Experts of a small language model.
Size: 16 layers, width 768, vocabulary 47217, 274M parameters.
Below are experts of layer 13 (counted from 0) of a mixture-of-experts language model. Rows are named router (the router's row for the expert), down (a neuron's output weights, with its number) and show model dimensions 0-47. Each number is 128 + 32 x the weight over its row's rms, rounded and kept within 0 to 255. Numbers have three digits each.
After each expert's rows: a language model's description of what the expert responds to. This comes from a sample of Wikipedia text that the model never trained on.

# expert 0
router:116089058086114125111176136168121087055110124121076071136116105177109108102158108113108108122138127099136102163173151109115117128102091099133201
down0:131123126101099150153076103119127167176146112146132105143192173084147182136073166164114156139185068062136109075157139146130180079116162130140154
down1:158089169130146141079124055143046136155118139165161146139115146109143090115141071107118079122146114201128143145120154179153131129141147205159151
down2:066149159144157180171162101097138126095127113145136128101102108123117133147150117089131113075106127136121128152184113133142164146124135162143158
down3:163133137127106123087055137088132109153126112116139181076108134134137082140176134137108167104149096074115123139150116128089125098121072121207084
down4:218115119132101164100155072137122144106115090178166187144115090154100126139109099123111130130114077160117156127141147121156122113159085138120147
down5:126074139117128112151163127107144217110104200129205110130110150240185133120158097134113099105157138141149118141113146173073154091140173159149152
down6:092204123093178120153097124138164112125070074125109110131137151100160125173137091131142167137077099125122126102137124141140113124134101116128143
down7:134132128135120183139135161113120130149104168149121138133132149103154125121177153156190154128162150186109134130122109120083149115221137177086232
down8:130118137171122151198142137131122092155122100182117083180143112158080124192117119124150125138148147119179086138191161091085127148144176112135123
down9:117160104158130167098109142138096138098073061112131169156148119082148101128131096131110171140115097128188181121102120037149150130070184133084117
down10:169110102155098131131065120103170170147166149137183172126081169173161104114095125136086069116133136148178153121180136192076165147117144153187136
down11:163086127140129117161153126127060140128117112122100161104114109097092151100128137160164125146125132125130101122167101156157132117121131125111154
down12:146118055148111146160189180063109129151183115124152141126052091123134152112144121091142104124150108153139113112090101145121072126139168148161143
down13:133143160148107124106110172059173121170128075161093090086097090145164163115082147066083127132122136071120180130127117138162153182087109106070105
down14:130206139174142112116100205134087110126067123168051135143160101122125072118165171162160173153165128150136062081130094204146158160118128103106131
down15:080102139115128142116103157106151078162130193154149093083097172078106131132142113154180116096107149190130121140138121173079075177132189112148148
down16:052113069085158117123175103139144134107158109131085197145121076185151137097131168171191081101129136112134154078178137133202172162079077111187050
down17:149115148139152087123159130153144109149083080118109129109130137149131116213146094177114168077144163079126104120105133072144101145141100163148134
down18:064150126161093162104137096213139163128146172146111183122142153124123135118152158084178146149081078136121161104162159119141123121079142119182037
down19:158151103165118110108151113148078118099214104117154117109094145153060108156131148109182117125086139127123160120086147127152113128175140113137137
What it handles: Wikipedia heading markers and the first word after them, table pipe separators, and capitalized title words like World, National, United.

# expert 7
router:108096085099109108104175152155095153090128102171097083150130143078066138094157092120100128090136151065142104169154134108093111156072093088177106
down0:116088155146099113102144123133132094178104147144105157119164152172111094108186182070131138137154153135142095122127102139080094113184155168137169
down1:185150134127129160132132160135159097124043092120118124125164109088076118111160133115164079124117130139097097123077175124087132077108107155153174
down2:187114068063131099106119105165129114143121121075125141154154196152128098123085143043117119103166157157135124159151098130136124152114149174171104
down3:099194155140089197108110108115123151123109200149067096083094128165133133074157113179109111072117136133127146172177101095130092140134131131116146
down4:118121108140113132118110110112045123112173138116120150126112107152124150058108107151126084100125106103102179138114153156180102138146125155225179
down5:114126105095134112128098113159111146125067196123072093135086138172175031079158114147163137100117142062168124130143073097099116104131126141147100
down6:129151156123093092115134109122065174125110062118137115150083091069113187152191130132103129167117106127088181196110104124132122117153111150147110
down7:102129107128126125152140075080146134119134173151123153107150163122115104090163104112138117157177134074120112174125061153099141159151130135119168
down8:136145120200130068112114146112073156118129135112120114125091187151101112163182138121087157105150139110157195158114132090155104112221091158160120
down9:147100156154094103107131118118094098105149125112165106115162129093137102149125175100117137126080193137141069127152148122165134138106120113094138
down10:118130133121138075117116136136110168123064083113153141091147099078170122110122162117142105108099138184053100048164158123145137144124105086089133
down11:117146135128104098141133168155102195111136055172159125131130108068116162238147122178097124087184126152133141151129141137120074127115156094143104
down12:126083137138133138173081134114155157140084162136137186097107173133147073155121109043089133111123146124135194190094109088094094102174140126093172
down13:067136145241138167132122147099134141122149169149159156127109106103111140168117106077086190106160113096132076134163070149106064185125107127118123
down14:156177163147093085125110160113155158136083208124120143093127173112126140118132156117152107083136095158069104103170114117128100129102179135131116
down15:117159146162155135167151118121108125154140107152141168157115147165159159190131132198109095100105140169096117064175180138102100113151147123091142
down16:076111187162152112104123122125158126168078172165181076079128128139126112153182144156135092147153119113175119142142136170062089140108168095124080
down17:123125085127147152122141155188113150156116122112114140101109115132099138149127126162100189132137220156100166149135088093183225119082067108171127
down18:119171147105080124095131126176165120160145090110119122149104121145108104090112145155073092100143095115088093103184129138135090079080149149131112
down19:180157093130133112110125164142143152139135085116148149142110154157141180150140175098125145125105060198118138095156152119150062063145111147075167
What it handles: Pieces inside Greek and Cyrillic names and titles, plus commas, semicolons and dashes in argumentative prose, such as ε, евич, relations.

# expert 14
router:139103088079137116212134174131129081088110100184103082103166153134133095140110090110137120114118169105137083155161162098112151114063139071114107
down0:202139118097105096096103107088165120122095123179131168089116138162127128058154113101131083138115139109141095130220131155156140126145065144128097
down1:153126089167177159124121134138139087113164127096148168115158147107072218150160126122145127127097116185121151120162100130118116126153106108146093
down2:066122126104192100131127157138121142124127147165094147132101091127087109185163115138100158117126162134135082130104109118212061129139135130091129
down3:074132109181136082135134113100125088114097163161140122114109163096114112107150127158144081115153190118061158126161132085158163165118118102071141
down4:155224182130176141161105201105140089107123187157193071152124132113084102023124099158079105154109134150060070087179104155160142103147125126082202
down5:143138145085136155088125148149124151100105151137115154105153134124121103143142149122146106116108126146172114166132076151122134114066094081115111
down6:128140112117189087121097144184195142119101189121109106106103101062131125121140138108172096194144067084132076086127081107179047087151111139130162
down7:143081162131138154147105125108137171150138089090088165156146138145141061055088169175125101132135089168129071126125117121060078076157076161114160
down8:104101111176138094142125091126097103191114076133094115085177129115152097106107115170156096153153095157116126174127133190076096088094145155139198
down9:073112134124147109088101056102145157104135101107172153115102175095096133111108097099177167130157117144159147142105094131149151045108149100112118
down10:126138096054142147119126130174174103143096116184138152097096130142149069077097112165167094155166111100169102142134102108110101114090169150143094
down11:164120134122163137103124090155148107129103126156130126146130179118134152093105094124140143120098075088114197137108156202075140111150086151110177
down12:133146117129135090099087115153159182165104123104125136193119103166153122122154166123126110162133142186124116131137228093120093102107112104117176
down13:113165089122092164142100082138140111109137159067152114145132103141125105103111093148190118112159126156124103211118120127183146119160141033087127
down14:144166182093119128140140121163128118083112145097110141116156104164117110043177137102147082117046131085119160108093133132138110167157201123125139
down15:132140139110120153111150217129132111126151123174132156162064079143139148107192155097142149082166122125127169185165160088143114120154088158072109
down16:122136114160145170086154156143113135082104103076153146090148163155093108089025129144117173094124133095132089106156101182129117095127145129144103
down17:153127166157147060165147120068156177133128140095094154156135099126218132110111096109068118140092185115107143081098139130103148164138130156136169
down18:127120127118112182182156140082186179136142141122069104127184109079125137106114158085143170087098122119155128120157083129170184122149117132124118
down19:167132119159081122094121183229149138101119107168103132093079190162148138143096136212138100133196137176106124140171127127133174098171210120085153
What it handles: Syllables in romanized Japanese names and titles (ō, ichi, Shin, -gami), plus is, known, referred, and some digits.

# expert 20
router:136100112079107113108101191107123155087101105141126080114166090141105163095188071099068103112101109103111104148156137120106175130142076145120065
down0:144132155141103172057110118067041148161139129133102127170196132147146100136077119142152084099141101113134075142082130102123169171134083117172007
down1:106118161127110139102135136067123116090117136125137085097106141102169156135119094115137152136131114027118125079140156140167099122122092114118132
down2:154108131141138149084067120113122164146112167108067172114135123123100145075190088122052165146136103143082150094054136178108089154082148107121085
down3:091154116180129140152099097097102092094168158100068151174093118112075093163135118145157151184088107114146116146106154116149137135138063051102085
down4:162197197181111124117123090136143072141166153074137130168113176074157132171158168194171133132190151120111152151080121123093141121193090111150194
down5:034133113145094103088164144150072080152152108137067129119103131075165180058103137158178114136113121132123096122111117219101103132101145175105173
down6:184097147180156118158113183095158127112143140144154132088151085136121134125130134073104088051140169127151137122180105156134123168155145132182107
down7:128070140128076119038162107182128127078148106132133164152125143179090082145172195148121101142095175141109137181101192122134108133112149160158141
down8:110121134116122137064074181083093151182130174087065143061133114091148111078125149143092134162176136113091136053116129170112152106139151120160094
down9:035056168196143072128120154100125115108107168132118153091129137160085157124106128146135080154121120130147153133139127141168162053168187139137133
down10:129126126143159144166092161114059112108113150062118100139115131123208063133146172101150115132184086098174143139134121133118123082142100085086119
down11:143104128087153155120099132127109119047131108115150155089142142172158176123143089074104103151085118122141106101138119121149139170184140143164109
down12:072129162135130173204114107193096143154127049112146148140072107148156106153118120129036088089128138156147134069113129176117114165102128129186061
down13:170102125106201089094133121137121124122162143138151100153110108084106129087085126134121116133057139125141120126166132101096139098175129112133161
down14:142112143124117126103115127127071137093156097116082171159191133145158132093128118137105183079115167207210121189126110140091099124144150112121091
down15:088071148207051103163143168118161130144086135117103125160179150147121110096122088109134116170079104111121120092092128117159092183134121111127174
down16:142145116188115106163106102122099069128075155113181028129137123179156113134151086126120086094114141122150108113147166181102168162120186145159150
down17:173255114142096100086087151153140105149077118120215140196133131146186127165123123131104133065157154113137126115121140145137064122203131170108090
down18:146126152162094180098136115110129145096137123081155145112074113138153193156147143179141150124062155088104119096100122122148100087100111051123086
down19:115111083165100132133150070093170135110162113104153138150146122117159134142144154100119102166091136128108085123113124148076126114116085145168170
What it handles: Word pieces inside transliterated Arabic, Persian and South Asian names, such as Kh, q, abad, al-Wahhab, Mahardah.

# expert 9
router:149105090077155114095102162180106133092137088151106091103131158119163150140134102109077144116139170083127117140138146085115152111075104072172106
down0:102109144176129090079154152184120103145067109179112129118132109135092072097129121137156091109089123176113141181141127171127109132139150105160228
down1:089143091086146130252185098130110129132080149159110138153042115129098112152084156109093138139125127119092137121158138110175143103165107087159116
down2:107144111038164096151191082089108166164150116178097153115115175094196215123140134160099089167186143153145213130159134103130171118112157153089184
down3:144096163155142103090133138103137168099171133130084149135114110150098109164150190137158112080117136140132128097137147147120151118130132157096127
down4:097081180175090123130154037140114193120100149143111162121143150172130101129153087183129124140144101122128129095131167144134103068135150139080107
down5:131144099058173102158148137135108080131145137116155131176160151150089202142173162145151101123202116066158139141128155149110145173110150099146085
down6:092136156121133159091160192141120060174113218082104109110167172068153119150059153139116114078100183108100135105153106107171115106093107123126090
down7:143180080128147150201097083090096115136119133122095141145099152129179167152146141175138087164129128107139141153154129167136136135096103122110118
down8:127127082173209137107124107106109134117132102114095128125143124155151081117093092141122110083155071125122125107105164136097073097148152158137116
down9:089127105121101104047132117155128165112133095119164153140098087133089138134115115123128101135144154147093130115140135077086103088174083087161148
down10:142091160139167115167118106132152188147103110126155123167220144120163079082128152137115179175069128133152153120136091149121066161113150145151151
down11:121091114124128174119130082155117083079109199098112184132104130134112128133134164080098189152157172105124170077074143143134082090132154079133151
down12:149184099089157184123101153054143154143146092087141149126202103132094161128111137084140154122147132140070140153114196153174130120174126088094128
down13:130189143106097083079140080097057181155155194189093159131092096157154156114097127098169097160146128156091099078100130164119193105150122136087154
down14:083122129140151116178133123142129138130130089081112161155116060129103178120102077184136135111145164100165115125106107087148153137136134134064123
down15:097120120097137111133174134178144108129098127127134106141080109118196157081153104123138131027102120058087091100163169164098125125103170138082155
down16:105124145149174195139145131130102168110109141144131119140145168172106127106093151147097088120100080088140168192113144162167143137124127121170128
down17:181160117121131114161145132116108178159156089054129114088180131136071152169143127111108146082143151187152086118156127121170214176100147118118092
down18:108152090115176161112115123163231077110133138080097146095159189129125145085096162135107094106132097148191117126116140152130169165138175126151095
down19:059118106148151093144095100128060128182102123114162155134140116069217151102123105133099145120088178145124148121062133134170120128080089126110148
What it handles: Possessives, that, what, had and reporting verbs in biographical narrative with quotes, such as his, her, said, indicated, what was.

# expert 21
router:137111061107146103123153126105099101087111105156109110141154122137085122093128084099136160171138126120120128173179163109088140141096096127177141
down0:113135126122083148133163128136154078127102120162121119145096126113099074121094153148100100087137124077175126156108158129056091124103133164145125
down1:137132154087116158183144139094109101140078149128122122197127165055143149115156097099142125096133127113124174116201132094082145084097098118187165
down2:142101134105142120153163169093044129108099078116063130113141126132147179155063137099045138224129202151150078140176095161134121085149076188159117
down3:138136083147121129087143133119142117154121125098177125122102086144160126074160172095194128103179111063195135111154127116146138066136161176107103
down4:135064116090108103075156142086163109139144089110143142104111128119146163163167172120108112142111155126087120144126133093128105153116094143175182
down5:159093092150161132159124172118118095195141206098114151098179139092140111155116222114080125161124133199152117100104155153156164108067126105155144
down6:175197116112133115100115151140165151139134113118109105149100116119114142072153092143144136171119133120152066162138088110091115096185141162124116
down7:149099109157130122132114113131143137170072065123163138104196094136158139131119109122141089129125106204143216091108135158124124107107152169105121
down8:177160074145114115174125116111139190154158179107150136156172114164076114141109112121081053162121100126102149179152149135085153136124155152078126
down9:135152119175150132133216140128121113146110123149138106150169126108137117095112117142117108119126097041186036095181103107175123123126163141164137
down10:147079114103119177161111142073124100177125072126150195137165175086098181089152131137102129100110093106129158115150143157092092116136091161174182
down11:123133182128173124083099149103115124157136123141123137132109123129130178173094094116137133116143182056136113100159172089146163126129146068119131
down12:148132122162167115057135124086163141083144075175105077083093112075129105181086091139164081079089115149054165129113102123132144124127156122121113
down13:124097153171125149166156054177082121089120157082159112163154102130174085072077154145155070098183111077082164122065164087153123079166097140137128
down14:109113163170074053145092166116126118154145093117115149167169136158157187119127117110130163122114057121132096088169088179180149101090130135082168
down15:190089152134100130118149138188149176092114078131144146118155140116109120169138148177064192180163145157118163195149120125205149088122062140144028
down16:084138088084091170131147129123105100158129167084166182108162144085110140167125096126128119137090067110160119119093125126097123131094163125155146
down17:165167163132157136152072101155131118141166133099118168120106140120114098150122124133151115102060193101149112130163124123083141142158128132076150
down18:089084127128036159094080126065106165149150104078145154097109070109097116134109101131105065167157140082169120129142180061130177160115137114130161
down19:070121109138148063112119135158152146108105120090132071120131140169133167152171137068121138109154114116122126111085186137078163169192090141107116
What it handles: Second parts of US place names and surname pieces after first names, such as York, Angeles, Carolina, Stosur, Leavenworth.

# expert 4
router:085101197093125142150060155118090114111127158147125101092130136093102113147138100082166160102129128121106148162196196099115131118104104095108122
down0:111153144135182166082141166095136107060140121174148105118146154105164179109075137149071158137150112167089103126140111135077098121139114134078157
down1:152114012111158153125158106161055135129111086086149090143094145124191201159106095139095133134184183176088164141094077131139091097153170146131110
down2:127061102137117111146130114122077082114165119138102150093097146057156133159092121127096076139107124116048196154088133101134128146140075099156142
down3:090121139136134157147166081135118154138155131211162113122159132071067088153137126175138161181081142126114132094086101162120140158144098119157123
down4:163137118075199138141122151093163085135188110144101126133168058126129109080164079099159171114112088169121151131175122159150177131155096133121150
down5:151140173179108112164121103058127129201140127174152145115119152147131139082133095140166166100085085119120151125136105135197090119101157083121110
down6:128070115132107114068154112123145173136161109122099121120076125130146174151189139076168159119116073132126108062152146129123129139106071128134162
down7:143087100139115088088097136161167139108118168114054113130149140117125127176132109184139170165211119074122063188135158090120091162141086103119095
down8:086083108109145123114132079090173142152170105094169153083142194147094117144135096145156050155139104179114177120108104134125221139151139159153093
down9:124170152074149056091108106090170125118155099145102118139153138081141122146145053167161078154105123123104085124105121142099142069191056148175105
down10:171208089086083137127135135091122107160143111066156115105169141145063138197215142091100168255111084125131093113105095125073137098121140096145083
down11:168098122130151102187148136150091099130112078116121109159129105149073127135175085059128133089077130154075145140072169113108123119149107085083155
down12:147094171115129070180146134120095128125112185138155172134119157097161105101105088094092149164112155116123190105107179120120086175162082123136155
down13:112129103140149170112118161173103141149091161130062132137180117093211113150133152152126158140127116120150163094087124087112163160131134184117177
down14:130183177111134090155135071174113123175152118116103147106125187132073153074123199117132111032129167148066124132202112089126192128084122105168097
down15:123144129152169142112048091146167125082128138115112092072154116170119118102109107115166166110180139078129121180150055135141136096051166082148116
down16:143118089170130146195125112110103087127177154117110131154167154093155116128165085159141045129056163136147132066136139121133104095121127146127120
down17:129143140096107072115097151093167079161178157091099132179134106094166166109220080159068091153121098127161051184125133109130151079123129167165080
down18:157102163132155129126079140152117130098132141109127116089114136045127187127108126103112114100131114101090159108092095163150108100125123114152110
down19:171100157164191089112135154134112144220178133125117166130228156113153091080131078109112152073101108112123152068154096125083108082143116145151179
What it handles: Sentence-final periods, list dashes, bullets and spaces in tables or infobox lists, plus common English first names like Steve, Michael.

# expert 16
router:171102039126134116163081109100091110044120115182085066114163116154103108174138084103126112110125144060130085200163088119090130154056102088158118
down0:159191098042100147087061132094093107139139096113109127146133158104176106150153090144114105120175134164185148153082105082113132106052106130088091
down1:175118134142156166139112105138081088143139117101178108114167109131135117094141093158099188074186111112086139109156121113086119132115091099111149
down2:089140144155108116149113145141140140098161124203130135127116133168143109154112151128148144089143179097120135165108116145157099113087094087093167
down3:095122099119070148075134141150143146136148084181140033159096120179163136170115170090170117068101159103147081108070169159162170129110156120098152
down4:147081058138151114154164119056170116185127097173107115076124121097106158159151168109148120154093124083111115194138108135130104112169104136166180
down5:105067138133130154102116135136098098163158181162134097153135141165134155173116191052145154145123136180159085064141116163127101099178116137159113
down6:121131130176163118155117104155051127141083165101064098167174142151158115104128108126156134093185165115140144129139101167121158120102128069123144
down7:172118121150132097125169068117156158086106125123115114168188080151160157164091083158177135125129146112071163148099153131067081073185110152167156
down8:112129190128160142140132116098133175128103133116116083151144160123165140155080099160110174153157152118104063128093184146100230097098101133178160
down9:112054107098160080092174107112135173071081108166122139125147064133180153113151158169146124166136098090179181073082178139160064154136100137073104
down10:084176115058117135145141147153097128141090080163114061118082156124136133138139141148107212125120091119114094154113187187175128166082146173168144
down11:089141172128113092103113115145148140148131162130102103113168141097140100172104205110145143141165230139095179127123162113163105101100080107103114
down12:145099128142180131149157077103123113126154168077115128187123155152178092149142156145150181138150079109043143184047083113085101134116149154099145
down13:134068137119110135122101182087133138143100134100078119105122144132139102133110109115183133142109174157113177154079106184083126179123080079133190
down14:089153180193103110154140128072154114099104119130118139134135106175090168102061044163199130134105133112146124118142106082121117076149136141131092
down15:097067092088156134119131103094180084133153149123160134094147112127220121166138146054119099142092115086100176145133145142147116140161136157140186
down16:140139070120087136126128127111159141121081104114135145093101117147090117079147126130136131155091150149078102133112109134129138106169085104144110
down17:096101105038095152114102153111088102165134171066153127196131142119107124126112162130169132146136111125131195131184105081084139055070127178078111
down18:097142187147146101104093099182131137050093129093112169068136111124075099107130106075163106138128139131086168102155182129167143162167198147162137
down19:087098162097176084121168146151102143100142090167119207107118197093125114085126096139154112167164117147142120105086178136149142092144119079131180
What it handles: Indefinite article a or an and size adjectives in physical descriptions, especially animal anatomy, such as with a black marking.

# expert 2
router:131079101078096097099125135153173121129126153102097104110110071114092179162137071091130160109115137099147131140146175140135147113090106103107134
down0:167102094082076127107134126118187065125037127110091156196124175119112168119078096112159079101138102132113174116131150127088149159140105169144087
down1:161054149153151135138095082171079127153195198169136192131078109188161131139127133113069166069121121085080128109161094158144169151119173138146072
down2:085150131075156101130085173083200119120096167092085104161140146080127157125157134149122179186076099081158114131145097082136126172107124073167175
down3:139164178106064160115118112115174103115112086145116160178149148163228165119105122068139149098127123158164083099140113114091140121133104067132172
down4:181097142106145094146135141063125098135089110150095137120161128126074126067150136073128106156126131082130110078151107098139191180151133106213155
down5:111135118160160153071136163127153063125149132137106197112121104133142156109057053113136146104145111100114126171134107110160114104186140144125164
down6:168148143127131123144188141168050087116161130126151134119183103177105137084188149123056178125139171099124113143177110067156098091144083133152153
down7:112099141108145147095166154123113114113049162141102123101210174108134089136107083146128111115141142121083140136091109134162136157104101112147108
down8:101079138096091170137111098097113194117103163041088086138150178160080124135158121135109082111174149096193141121092150171157128155151158124115145
down9:146084138140080091128124154152144152104130115140167122108090128131118163112097136093073033111098145131149095084092133110117124125115135168118063
down10:131125145164132114113130158173100159195105128157121077094139188085151169139114114108214151039084151179111184196088184137112076173145084192111133
down11:079166135111125076103097109105118090121103081161186187097121122201098162086057129105161098163086133110182165213143115148133141132130150097082108
down12:106097123111095102150144096146130096094103126104129119111150145105115078109117171125121195174139137155194077096127109151161160128116106098097133
down13:096129104165131104133176130153153149143173141178125110131129142130159154116067142104162158088101183129168162134128118172136101193163171179203102
down14:113142157181124135118050091157162157156058100081125123177150131097132063151128130109122110108122085163178081072122060145112094153146163104147097
down15:133133107150115116111180153118169068156123114120098187126153128111095040098081107153152112155105132099124065094073158127153165099162119154146111
down16:111101161177061096101173106168130129104126098156140192170218127036057123150081142138163116100099122198171136064159105129057142114157108106138172
down17:084167124093123120141176149093121154106122166050137094102154071093163165142084139098138085128131096088144183058166147081124085136105092119161098
down18:100148125144103133142141126073095087087166070094123137125154170084110147149144149116135168097156143153131137094162115106088092044117225152082115
down19:145092119128099162165101083055122126145123117128118150111098110120132143090159154055142110095129169091148123179093154129118182144101156124119138
What it handles: Capitalized words and word pieces starting quoted song or album titles and track lists, plus infobox field labels like Born, Genus, Website.

# expert 5
router:116075099082115129109155155128080094085109092127113109113130110122142157090119104100098149108154133093095090125154149107095138077085100104136172
down0:131128136115125109073162069143128081150079134100067047081092130165180128114145161117121157142180173159126113166089133117152147115097108103116139
down1:140100175105132112142158138095100148113129127086135135147114094074122192143095150087115136173106131148129168133179119194129133098140152156146188
down2:100151101144163112148099141198101070063154118141128100087118138140147158099127126094130167108104131154172183120172160111088151076132083130134115
down3:162125156126112110107147135166095118137174096188136239161160097151152116192108089107106156091184169089151152040117147133110142160140186083171128
down4:099117094105149155129160152150106114160113138102139059141152142200167152142139134102121137126111144115147152148108151125107141136105111133119048
down5:140162129151123123118071146130176125154177129109124074109119076199108150136126097149090121158137101170157187118159132164152128140149132138071139
down6:127200129078103176137068157078091117148078117192208074151101092171177130172038121160174080187096104160134116141129109109159116130131153085156099
down7:051141106158053154163113121117144152173180224103148134162143112177161176109125152119111137160099074153159098112098154147142078119130171123097171
down8:148118152117138161187165137130125121120113175143149109183131174131114166137136148145107168122096201044106132174119199128120104123119061072133168
down9:169088105101152101134104129194133135121160125104128099167094137143127116075090116099124181103108140092101093178104145125148113078108105163103066
down10:147152161102128111160101120121085178142148181154134089101134124097160137160092145169228171167139102093174082028130153147133092075173142109144088
down11:119150080072145186135135120128115122128152150182150166054154176121098111121108062118130120106117106153151141082148089128081118116119082105135128
down12:116140200129110159169173126136070083125157168116170126118103156146089083139146103085180138096135115162135131109083099154107094162124173158161135
down13:168116106156117099124146113167101177139132141089129161136119120074120071186146147080159125106095144168143079116107129136146141063124112138141184
down14:127095119125223141158214163156103097148152066092101162148140131112149079134144123075163146202138091129188090107155112100122137112097133106115134
down15:083114145115091115134091147128185113136143164093120129128119113119049107143087135190097167049111109111169102116116133178066079151169140070181122
down16:146123102129124115155085137160071054105139154043098113102116045118133130146081107110057122080098144137109184152110182086162189151136131094164195
down17:134082141100146164131122148168124109152097164141132141165133117142157045100102141121112124121166098159111157126141088082137117117154168087127147
down18:217134090118063132156110119081114104120176161141158139166183088096096153107151177142140194166117093136169147146155138138148126083134144152093127
down19:120150145113096137148110127136139075151083167191141121119109099128049139111129173140156135112135067098107093116155151097141143123130191132175133
What it handles: Function words and verbs in mid-sentence prose about transport and institutions, such as all, many, continue, increased, owned, often after to or and.

# expert 19
router:117106109051124105132159145080184095069121104180092097130136121130127156109136084101137134139114119108062111152127135124124157100129124098135150
down0:118123132071091163094132126178158150152133134075133097181106164127129163168147116090060115145100120102111156111183135120141127100151187152127180
down1:115132088156182132099060082117117152086092131115133129166053124156055146134059126126078091137109122146106087104082125098170144155139093104052142
down2:146115138050168087192152123151147152123146128165089086104171174033149147227142105128146067169159150098143136098098155107146117090164066127099185
down3:087122141113082166158070104161143099122101101169173126127033144180153211103111167129150120156166149109097161101130182140130138191124162166131083
down4:139126099173146141131090126093125157114135121109152120127125147116087185108121136159132099112180099135152088122137101132112072133140138135148153
down5:135101072079076155096090112132165109201108182139093123156088088152146123144128110093176137176171105103112142127123071101125084106180146077108122
down6:180131160079163038145120100133124095112095119215164108121129134174062192099193112209080132117149137127141170109142129116136110095129157219111139
down7:096133107168121116122191087104118085159114118080167183149151124130129129086097123168146153119115098158138099156065093121108145156095179102157091
down8:147125113155155157140084128129104115110072107120133151157151080133100092120081171187140121154156130164118129075192123147102211127142158151084187
down9:158123132141206108119116154119126071140111079050112195081109177123120132108115171069162168167146108087110139077057099189188113137144160103145176
down10:125090112135164120085160129136144132103099156137102104151143143081118104102152150113129131137111159091114075112102111160161110130152131115123204
down11:149083116102071148197115089122120113101161140154102093174109113090102165181104167098146188094163148116116129101113125122086115159079116124158168
down12:082135108122135138095155097126101222072107127064098156120123137127146116135123129129125134128138089116122157140102137126118125047116160105095097
down13:120125125088155166156162122129099091166121141139198146111111173206079092121113094102096142134099129193037138136203089114127140148134100088177085
down14:098142154117101212119120107082124182180120124066115112169164085137197087160113079116107163163123179155144110129182102026083156104212123169151138
down15:129091183154169087150164089107140129140110083173156164155087142102123055162162088137106175106149173099180156125129124124134144090093153130105132
down16:112137135113190091198085158158071122109108128160087126164031109165122110125085108141147139156124138154138190150101128194089151155129150058121121
down17:139152114116137143134166124105112149114057152139144123131174151138208176087145121072123136113120106205160139135118090129125090070131075152104166
down18:142094130123118099104193128086117105106176214170072137097136152112083165156118131111148032166050104101174123159151108133142115124091150086114207
down19:143177148098095107175123115126123111104107111052139122146155177096185186124114123174200104147113137110099150163088111164111160110124168079112118
What it handles: Inner pieces of chemical, taxonomic and foreign place names, such as glycer-oph-osphocholine, -idae, Thurgau, Duxford.

# expert 6
router:108121083084143092159132175120127087083113096140117105158121139123141143168127104082155115099141139112122114153162135099141150148084100138129109
down0:121130129148151139113097143182126191086175154121051108094108111124081109125112084099120177098150099164106119119051169183097080153125101117132098
down1:149135072134147172156159121060085133154120149188134117132177134097115131115153118073099151110104096109094118117131137129114165120144131145150169
down2:159087211097085173130111111094146149053094105127158098164126084081156111099122153161195141145114130142177092128061133100190235120109108182138167
down3:070095097035140107099078161111157069107190109155185137100095122113152112219103205148103153142064142108142113151101114087137143132142140109172106
down4:140130119147196084111168147117181135145145103135149138154104121110084083078139136101089143078133110120136135210113109161123124116158147167092112
down5:168178126139143116137162139153121117138127133132086141141111127115128110112129101086112121107204058143118124085167163136146113143060105090153100
down6:125120160175181173189149084140159173107106125141139140102129176136143144082103119116083072142135135140159060147219126180141129178117126116114128
down7:140089152156171126141181071133086110163059100146178154116151142110111131151176127109150095142113134082048188135122116129161137125138120075121190
down8:120166134158180199134129076151181089113162179161116165163122163098118041122167125190106114083134105143092098139175141076175089086105099096102071
down9:134107110147060077095173099126122121130109099144136159169167190133132162159141130116147091172108084095149162162176096126100119147106107139129060
down10:144104150119112138125136094124097150188124114198104135095146143103128165188082130109117143123122162143123110098126138106108117087179129129112053
down11:124131150128106078105094173152065085138109121120106103126146160126162129145133063138142137119059126156156098150158109129177183182140145082148096
down12:131108161077139140102149237088130133110094144110105128093092106145102101112110120162157085092113097176093180215125142133117114120110146120120017
down13:125114146130130140104115101136124096121107139132119137173171142153094167113126111119094131126127072104122152131104073161081141109146098136132149
down14:105119184099098103110150126096099157162100166128171098163165183119113145171112118113097158110065193141115135174128125105181162151127081146133080
down15:133085161086112118076091078120101128122160144144133063109068151200118152122088194105127128119159123129059133154178133061119124143122126172140158
down16:049123152099099174132153151169139175089107124114143137170109107183138081133118150206087183076132115155164104106106142224074125054156147181055141
down17:107116106151136127082133132114073118084143144094144171117128159072079075165089161159121086081151084053133168164139025133076123120094137163130137
down18:090101183084165118093163129149105135119103116128144124107107170054138115129146068102180150161150155085123191092092113188122134086164137167147143
down19:115135146206146136146091091109133191118168115157165158165103128115135109165133087128126162132197105134169070134100168100145178198079158158129168
What it handles: Capitalized name starts after the or of, such as New York, Los Angeles, Civil War, plus military and war words.